config.yaml
n_layer: 11
d_model: 128
n_experts: 96
experts_per_token: 6
d_expert: 64
d_shared_expert: 0
activation: "cubed_relu"
moe_layers: [1, 2, 3, 4, 5, 6, 7, 8, 9, 10]
router_score: "softmax"
normalize_top_k: false
routed_scale: 1.0
balance_loss: 0.00717
balance_bias: false
router_z_loss: 0.001
init_std_router: 0.0106
lr_router: 0.00197
vocab_size: 5814
norm: "rmsnorm"
norm_eps: 1e-06
tie_embeddings: false
optimizer: "soap_variant"
lr: 0.00973
beta1: 0.95
beta2: 0.95
grad_clip: 0.5
batch_tokens: 65536
seq_len: 384
train_tokens: 492700000
steps: 7519
dataset: "wikipedia_en"
Below are experts of layer 5 (counted from 0) of a mixture-of-experts language model. Rows are named router (the router's row for the expert) and show model dimensions 0-127. Each number is 50 + 10 x the weight over its row's rms, rounded and kept within 0 to 99.
After each expert's rows: "mostly gets" lists some tokens that are sent to it at least half of the time. This comes from a sample of Wikipedia text that the model never trained on.

# expert 60
router:35 49 44 48 36 39 61 57 60 39 39 49 70 40 46 48 52 62 43 58 44 43 49 30 48 50 38 65 38 44 57 39 38 33 63 47 48 43 38 59 73 37 61 61 42 49 54 40 53 52 55 57 56 44 55 65 55 51 64 57 51 47 63 27 42 62 47 53 63 52 47 39 55 56 65 37 49 43 55 32 38 47 43 37 45 49 47 36 30 72 55 46 48 36 49 53 59 53 41 55 56 71 34 50 44 40 41 58 58 33 38 48 55 50 33 58 49 61 64 55 63 63 55 37 58 36 51 43
mostly gets: "(", "[", "(\"", "born ", "In ", "On "

# expert 59
router:38 61 36 33 44 42 49 61 58 47 39 40 67 32 53 43 58 61 38 59 43 46 40 40 35 42 42 58 43 45 59 56 41 56 70 35 69 43 56 41 62 56 61 59 34 59 66 42 57 62 62 60 62 44 51 46 43 28 58 58 38 42 63 37 49 40 57 47 60 52 46 54 64 57 56 41 43 60 62 27 52 45 42 44 41 40 41 38 39 62 48 43 38 44 41 51 53 46 39 46 55 62 44 57 40 38 42 25 45 50 40 34 58 61 43 51 61 55 60 56 62 47 61 46 58 41 43 34
mostly gets: "series", "album", "music", "progr", "treat", "research"

# expert 19
router:39 55 38 49 48 37 49 63 59 41 37 39 47 41 66 46 57 62 40 67 41 45 36 38 49 37 38 50 35 47 59 51 42 51 58 40 63 42 62 45 59 55 60 67 40 59 59 38 60 58 64 59 63 40 59 71 40 44 53 54 37 44 59 36 63 48 54 43 61 63 45 31 63 64 56 39 51 54 63 42 52 51 40 40 53 43 40 36 37 61 44 39 39 37 35 52 60 65 43 51 61 57 35 54 39 37 42 55 44 44 52 36 58 65 40 45 50 55 63 63 54 45 63 41 65 39 41 38
mostly gets: "his ", "He ", "their ", "she ", "It ", "they "

# expert 40
router:40 64 38 51 39 37 66 63 59 47 37 42 66 42 62 45 54 62 41 72 41 46 40 37 62 37 38 65 39 57 59 55 36 49 63 38 56 42 59 37 60 58 66 62 40 62 61 39 58 62 64 60 60 40 54 65 25 48 58 52 35 44 64 39 56 50 57 45 60 59 42 50 62 54 55 39 45 54 61 39 60 54 42 42 50 45 42 39 44 59 55 40 40 44 41 52 57 57 41 58 61 58 38 52 39 37 45 42 49 46 62 33 61 46 41 50 47 60 63 61 59 68 62 40 61 46 46 42
mostly gets: "few ", "last ", "half ", "same ", "final ", "six "

# expert 87
router:43 36 38 24 30 36 54 66 62 45 41 44 57 39 59 46 57 61 41 57 42 32 45 43 65 43 36 44 44 44 56 55 48 54 57 48 61 43 44 60 58 40 59 55 45 59 57 36 51 56 65 62 65 42 62 42 56 60 48 50 38 45 66 42 66 46 67 34 62 52 39 62 54 50 60 41 52 61 65 60 39 44 34 42 51 41 39 38 53 63 31 44 39 39 43 56 52 50 44 62 51 62 46 55 42 39 42 50 38 41 48 48 60 46 33 50 54 53 56 57 60 72 59 39 65 38 48 38
mostly gets: "ina", "eph", "apol", "oslav", "io", "ov"

# expert 55
router:40 57 38 47 42 40 35 66 59 42 39 36 48 41 48 46 62 64 39 62 39 44 41 37 55 36 37 64 34 54 61 51 39 47 61 54 53 42 35 42 60 50 59 60 41 60 64 39 53 60 63 64 62 37 59 49 37 45 52 58 34 41 59 39 33 45 54 42 64 63 40 44 60 60 57 35 53 49 64 48 37 50 36 36 44 41 39 35 38 59 49 39 37 38 32 58 56 46 43 51 54 62 37 49 38 36 38 46 42 44 56 49 59 51 47 61 48 61 62 60 53 41 61 45 61 39 35 37
mostly gets: "202", "200", "201", "199", "194", "195"

# expert 48
router:40 58 37 56 44 38 42 65 61 42 36 45 55 42 58 45 55 65 40 58 50 44 38 41 38 37 40 65 40 53 59 60 39 36 64 55 52 44 50 47 62 58 65 59 40 62 62 37 61 62 66 61 60 42 58 58 39 40 55 59 39 38 64 33 57 44 60 41 61 56 45 35 60 62 60 39 35 59 63 47 49 47 39 40 42 44 37 40 43 60 48 38 38 40 37 62 65 55 38 47 57 63 38 52 39 39 40 48 52 40 43 36 61 67 42 36 47 61 59 61 50 51 57 45 63 39 45 37
mostly gets: "annual ", "main ", "addition ", "original ", "first ", "total "

# expert 23
router:47 68 40 58 33 40 53 66 54 43 39 35 62 44 59 42 59 60 42 64 32 42 46 40 41 39 45 44 44 42 58 67 43 33 60 64 54 48 33 64 59 57 56 58 42 53 57 42 56 54 59 58 63 44 65 59 50 44 61 57 41 41 62 40 51 55 52 49 56 62 49 52 65 60 56 44 52 46 55 49 61 53 39 42 32 45 39 39 51 63 33 41 40 39 37 53 57 58 43 74 58 58 43 62 39 43 45 59 58 37 47 35 61 70 52 39 46 57 60 62 52 43 51 39 59 40 23 42
mostly gets: "General ", "atic ", "ual ", "European ", "American ", "social "

# expert 0
router:44 38 37 48 46 40 72 63 58 44 42 41 43 40 60 35 60 63 37 59 49 42 44 42 36 41 39 53 40 54 57 50 46 52 65 30 68 40 47 60 61 60 58 54 41 55 65 42 57 57 61 59 57 44 62 45 40 43 68 54 31 35 62 39 40 40 53 45 59 55 44 53 62 56 56 38 39 61 58 59 52 44 42 41 28 41 42 42 45 63 72 41 42 44 40 40 56 57 41 58 58 64 39 43 43 40 39 43 35 45 41 50 61 65 38 55 50 59 56 58 55 52 64 40 64 36 55 39
mostly gets: "mov", "Rec", "ulp", "rec", "vari", "cur"

# expert 39
router:42 47 33 38 43 39 53 69 60 44 40 41 48 40 59 48 55 62 37 57 41 46 44 35 45 35 40 63 36 30 60 64 44 31 62 48 52 42 43 60 59 35 66 55 42 55 62 41 56 61 63 59 68 40 61 47 47 41 51 56 39 46 58 34 47 53 45 43 61 69 45 35 61 56 61 37 51 58 60 40 51 52 39 39 54 39 36 36 38 62 52 43 35 41 40 48 51 51 42 46 60 57 37 53 39 42 39 66 56 39 56 38 60 45 40 53 53 62 69 60 61 64 54 42 58 40 44 40
mostly gets: "until ", "when ", "since ", "before ", "because ", "When "

# expert 89
router:48 52 38 43 46 36 47 61 55 48 43 44 44 33 46 43 67 61 41 50 39 38 49 48 49 34 36 56 42 42 57 43 42 30 55 31 71 37 58 49 59 49 55 47 42 56 63 42 53 58 62 63 50 43 62 32 47 55 54 45 38 34 59 35 58 60 64 38 63 52 39 54 53 56 59 37 35 57 62 60 48 35 35 38 31 40 39 40 47 65 48 41 39 38 40 59 40 51 51 52 56 53 40 62 41 39 39 55 28 41 48 41 62 63 43 42 58 55 66 56 46 42 60 45 59 32 48 40
mostly gets: "omb", "ook", "ematic", "atal", "cel", "ub"

# expert 68
router:43 55 34 46 44 41 59 66 59 42 39 38 49 45 58 40 57 65 38 63 47 41 35 37 43 37 37 64 37 44 59 55 37 43 59 41 61 41 44 46 61 52 60 64 40 61 61 39 57 62 64 62 59 41 57 55 47 56 56 56 29 42 62 36 41 62 54 45 61 60 37 50 64 61 59 34 34 47 63 51 37 40 37 36 48 44 40 36 44 62 37 40 35 42 41 56 57 52 43 47 59 62 37 52 37 38 45 43 36 43 47 38 60 58 35 47 46 58 64 63 51 54 59 44 63 40 52 41
mostly gets: "atal", "Ph", "thu", "euten", "oug", "Cel"

# expert 90
router:36 40 38 41 46 36 35 67 63 42 39 41 55 39 59 48 57 65 39 60 46 45 40 42 42 36 37 58 36 53 61 58 40 58 64 49 48 44 43 46 63 48 64 61 42 60 60 39 59 57 65 62 66 40 57 57 33 50 51 61 36 43 61 37 50 52 54 44 58 61 41 43 62 64 56 36 37 56 60 42 46 38 38 37 64 45 36 38 45 62 47 39 37 39 32 54 56 58 48 49 60 64 39 55 36 38 42 44 40 42 52 49 62 57 37 53 52 57 68 63 51 48 63 40 62 41 38 44
mostly gets: "was ", "', ", "has ", "), ", "were ", "199"

# expert 51
router:46 38 37 35 46 38 56 62 49 38 49 36 44 39 56 36 60 60 35 54 30 41 48 46 52 36 37 48 41 45 58 39 45 51 52 51 59 38 64 58 53 35 49 44 43 58 64 36 53 69 60 58 53 40 70 46 50 45 58 46 44 34 58 41 36 32 51 34 63 53 45 43 57 62 55 35 32 58 65 55 49 60 38 40 37 32 37 42 49 65 55 38 41 44 41 43 53 40 50 46 55 52 43 62 42 44 37 51 37 53 50 51 64 54 49 61 45 58 61 60 56 63 62 40 65 44 29 36
mostly gets: "ani", "ł", "ni", "š", "ov", "ñ"

# expert 16
router:40 49 37 36 45 38 46 65 60 38 37 43 54 38 57 43 57 63 38 61 46 43 39 41 43 36 38 56 39 39 60 59 43 52 66 41 68 41 29 55 59 53 65 60 41 61 63 41 58 61 64 60 61 41 58 57 34 52 59 53 33 44 63 37 51 30 50 45 60 55 40 37 62 59 57 40 40 61 62 39 46 43 41 42 39 41 39 39 39 59 56 39 39 43 47 46 61 53 41 56 58 58 38 51 37 39 43 40 37 46 52 34 60 61 36 53 49 61 60 60 57 51 62 43 61 40 46 37
mostly gets: "mater", "prot", "offic", "cap", "langu", "stat"

# expert 28
router:42 58 35 37 48 41 46 65 61 38 41 39 64 39 52 41 55 62 42 61 37 42 46 37 34 35 40 59 42 45 59 62 39 62 66 45 52 49 40 70 62 56 62 57 41 61 64 41 52 58 62 57 50 40 56 58 42 44 56 64 29 42 63 38 56 51 51 45 61 60 46 45 63 64 56 40 67 53 60 43 57 52 38 44 33 40 42 39 36 60 60 39 37 38 45 49 48 49 39 66 58 55 39 53 35 41 52 40 53 36 51 35 58 65 51 50 53 62 60 58 55 34 63 48 61 41 42 41
mostly gets: "social ", "them", "human ", "super", "natural ", "short "

# expert 37
router:35 51 35 47 46 38 47 69 59 45 39 46 49 43 49 46 50 65 39 62 39 42 36 38 46 31 37 55 35 53 59 63 44 36 65 35 62 43 47 50 62 44 62 62 39 61 61 39 65 59 65 64 58 42 61 58 44 58 54 57 36 42 62 34 40 55 52 42 62 65 39 52 62 71 56 36 43 50 62 44 43 47 35 36 52 41 39 38 51 62 41 40 36 43 37 50 59 47 41 50 60 62 35 53 39 37 41 39 49 42 43 51 58 51 44 52 51 62 64 63 50 47 61 42 66 42 55 44
mostly gets: "′", "Coordinates", "Species", "Died", "ack", "Phylum"

# expert 12
router:39 61 37 27 46 37 44 67 63 39 36 43 48 46 57 46 59 63 34 61 42 44 37 38 48 36 35 63 37 48 62 61 37 49 62 43 55 41 51 44 61 52 63 58 45 64 60 38 60 59 63 62 61 37 56 55 40 41 56 57 35 44 61 38 48 51 50 40 62 60 40 39 58 67 62 35 40 53 63 38 51 47 37 39 50 44 38 39 45 66 46 37 36 40 41 45 62 52 43 47 62 59 33 54 38 41 44 44 43 40 42 36 59 47 43 48 52 58 62 62 55 45 62 42 62 39 43 40
mostly gets: "', ", "Despite ", "After ", "With "

# expert 20
router:40 42 37 40 49 40 53 67 62 46 42 40 54 42 62 46 55 56 36 59 48 42 46 40 54 37 38 44 40 46 59 54 50 61 64 47 49 35 38 61 53 64 56 50 42 61 60 38 58 63 60 59 63 47 53 55 36 36 50 57 41 40 62 42 42 11 59 39 57 51 33 50 60 56 54 41 42 45 63 29 48 49 43 42 37 38 36 35 46 56 44 42 38 43 44 55 68 57 48 56 63 52 42 53 38 40 46 61 60 43 55 41 59 48 38 52 57 46 58 61 63 72 59 43 61 39 48 41
mostly gets: "ovi", "zh", "ih", "í", "ni", "ston"

# expert 79
router:44 74 41 42 41 43 56 61 64 41 38 32 48 41 69 45 45 59 42 60 40 49 37 43 54 38 39 65 43 49 53 54 39 41 67 50 45 44 51 48 64 60 55 56 34 68 57 40 61 56 59 60 58 38 51 57 42 34 59 49 40 39 61 43 55 55 73 45 59 57 46 46 59 57 60 42 45 54 60 52 70 59 38 44 41 39 36 39 30 58 53 44 45 46 48 52 65 57 36 78 58 54 43 67 36 37 50 38 52 47 49 36 61 50 45 37 55 59 62 60 48 48 56 42 59 44 59 44
mostly gets: "last ", "new", "left ", "late ", "main ", "early "

# expert 54
router:38 51 35 46 45 39 49 67 61 43 38 42 54 42 48 43 59 64 38 64 41 42 41 40 49 41 44 54 37 58 59 63 39 62 65 33 59 40 35 56 59 53 64 63 43 59 64 41 56 57 64 62 60 41 62 54 37 41 59 60 34 42 60 39 42 62 54 43 63 54 37 36 57 68 61 38 42 60 64 45 53 43 38 40 55 44 35 37 47 61 46 43 37 38 37 54 52 57 44 60 60 57 37 45 38 39 39 37 44 42 47 36 61 58 44 56 64 58 61 60 61 58 58 38 63 39 51 42
mostly gets: "fir", "plic", "kil", "billi", "habit", "fic"

# expert 5
router:37 54 36 43 44 38 46 69 62 39 37 36 45 42 51 43 58 64 38 56 44 49 36 37 52 37 36 61 36 40 60 57 39 53 64 45 55 43 44 43 60 53 63 62 41 58 62 37 55 58 63 61 56 37 57 58 43 29 51 54 35 47 62 35 49 54 52 45 58 61 40 45 61 63 59 35 33 68 61 38 41 38 40 40 52 49 40 39 43 61 50 38 36 38 43 48 55 51 39 48 61 59 38 57 36 38 41 51 56 39 52 39 61 59 34 49 55 63 64 62 57 56 61 38 59 41 41 42
mostly gets: "|", "began ", "(", "across ", "On ", "Awards "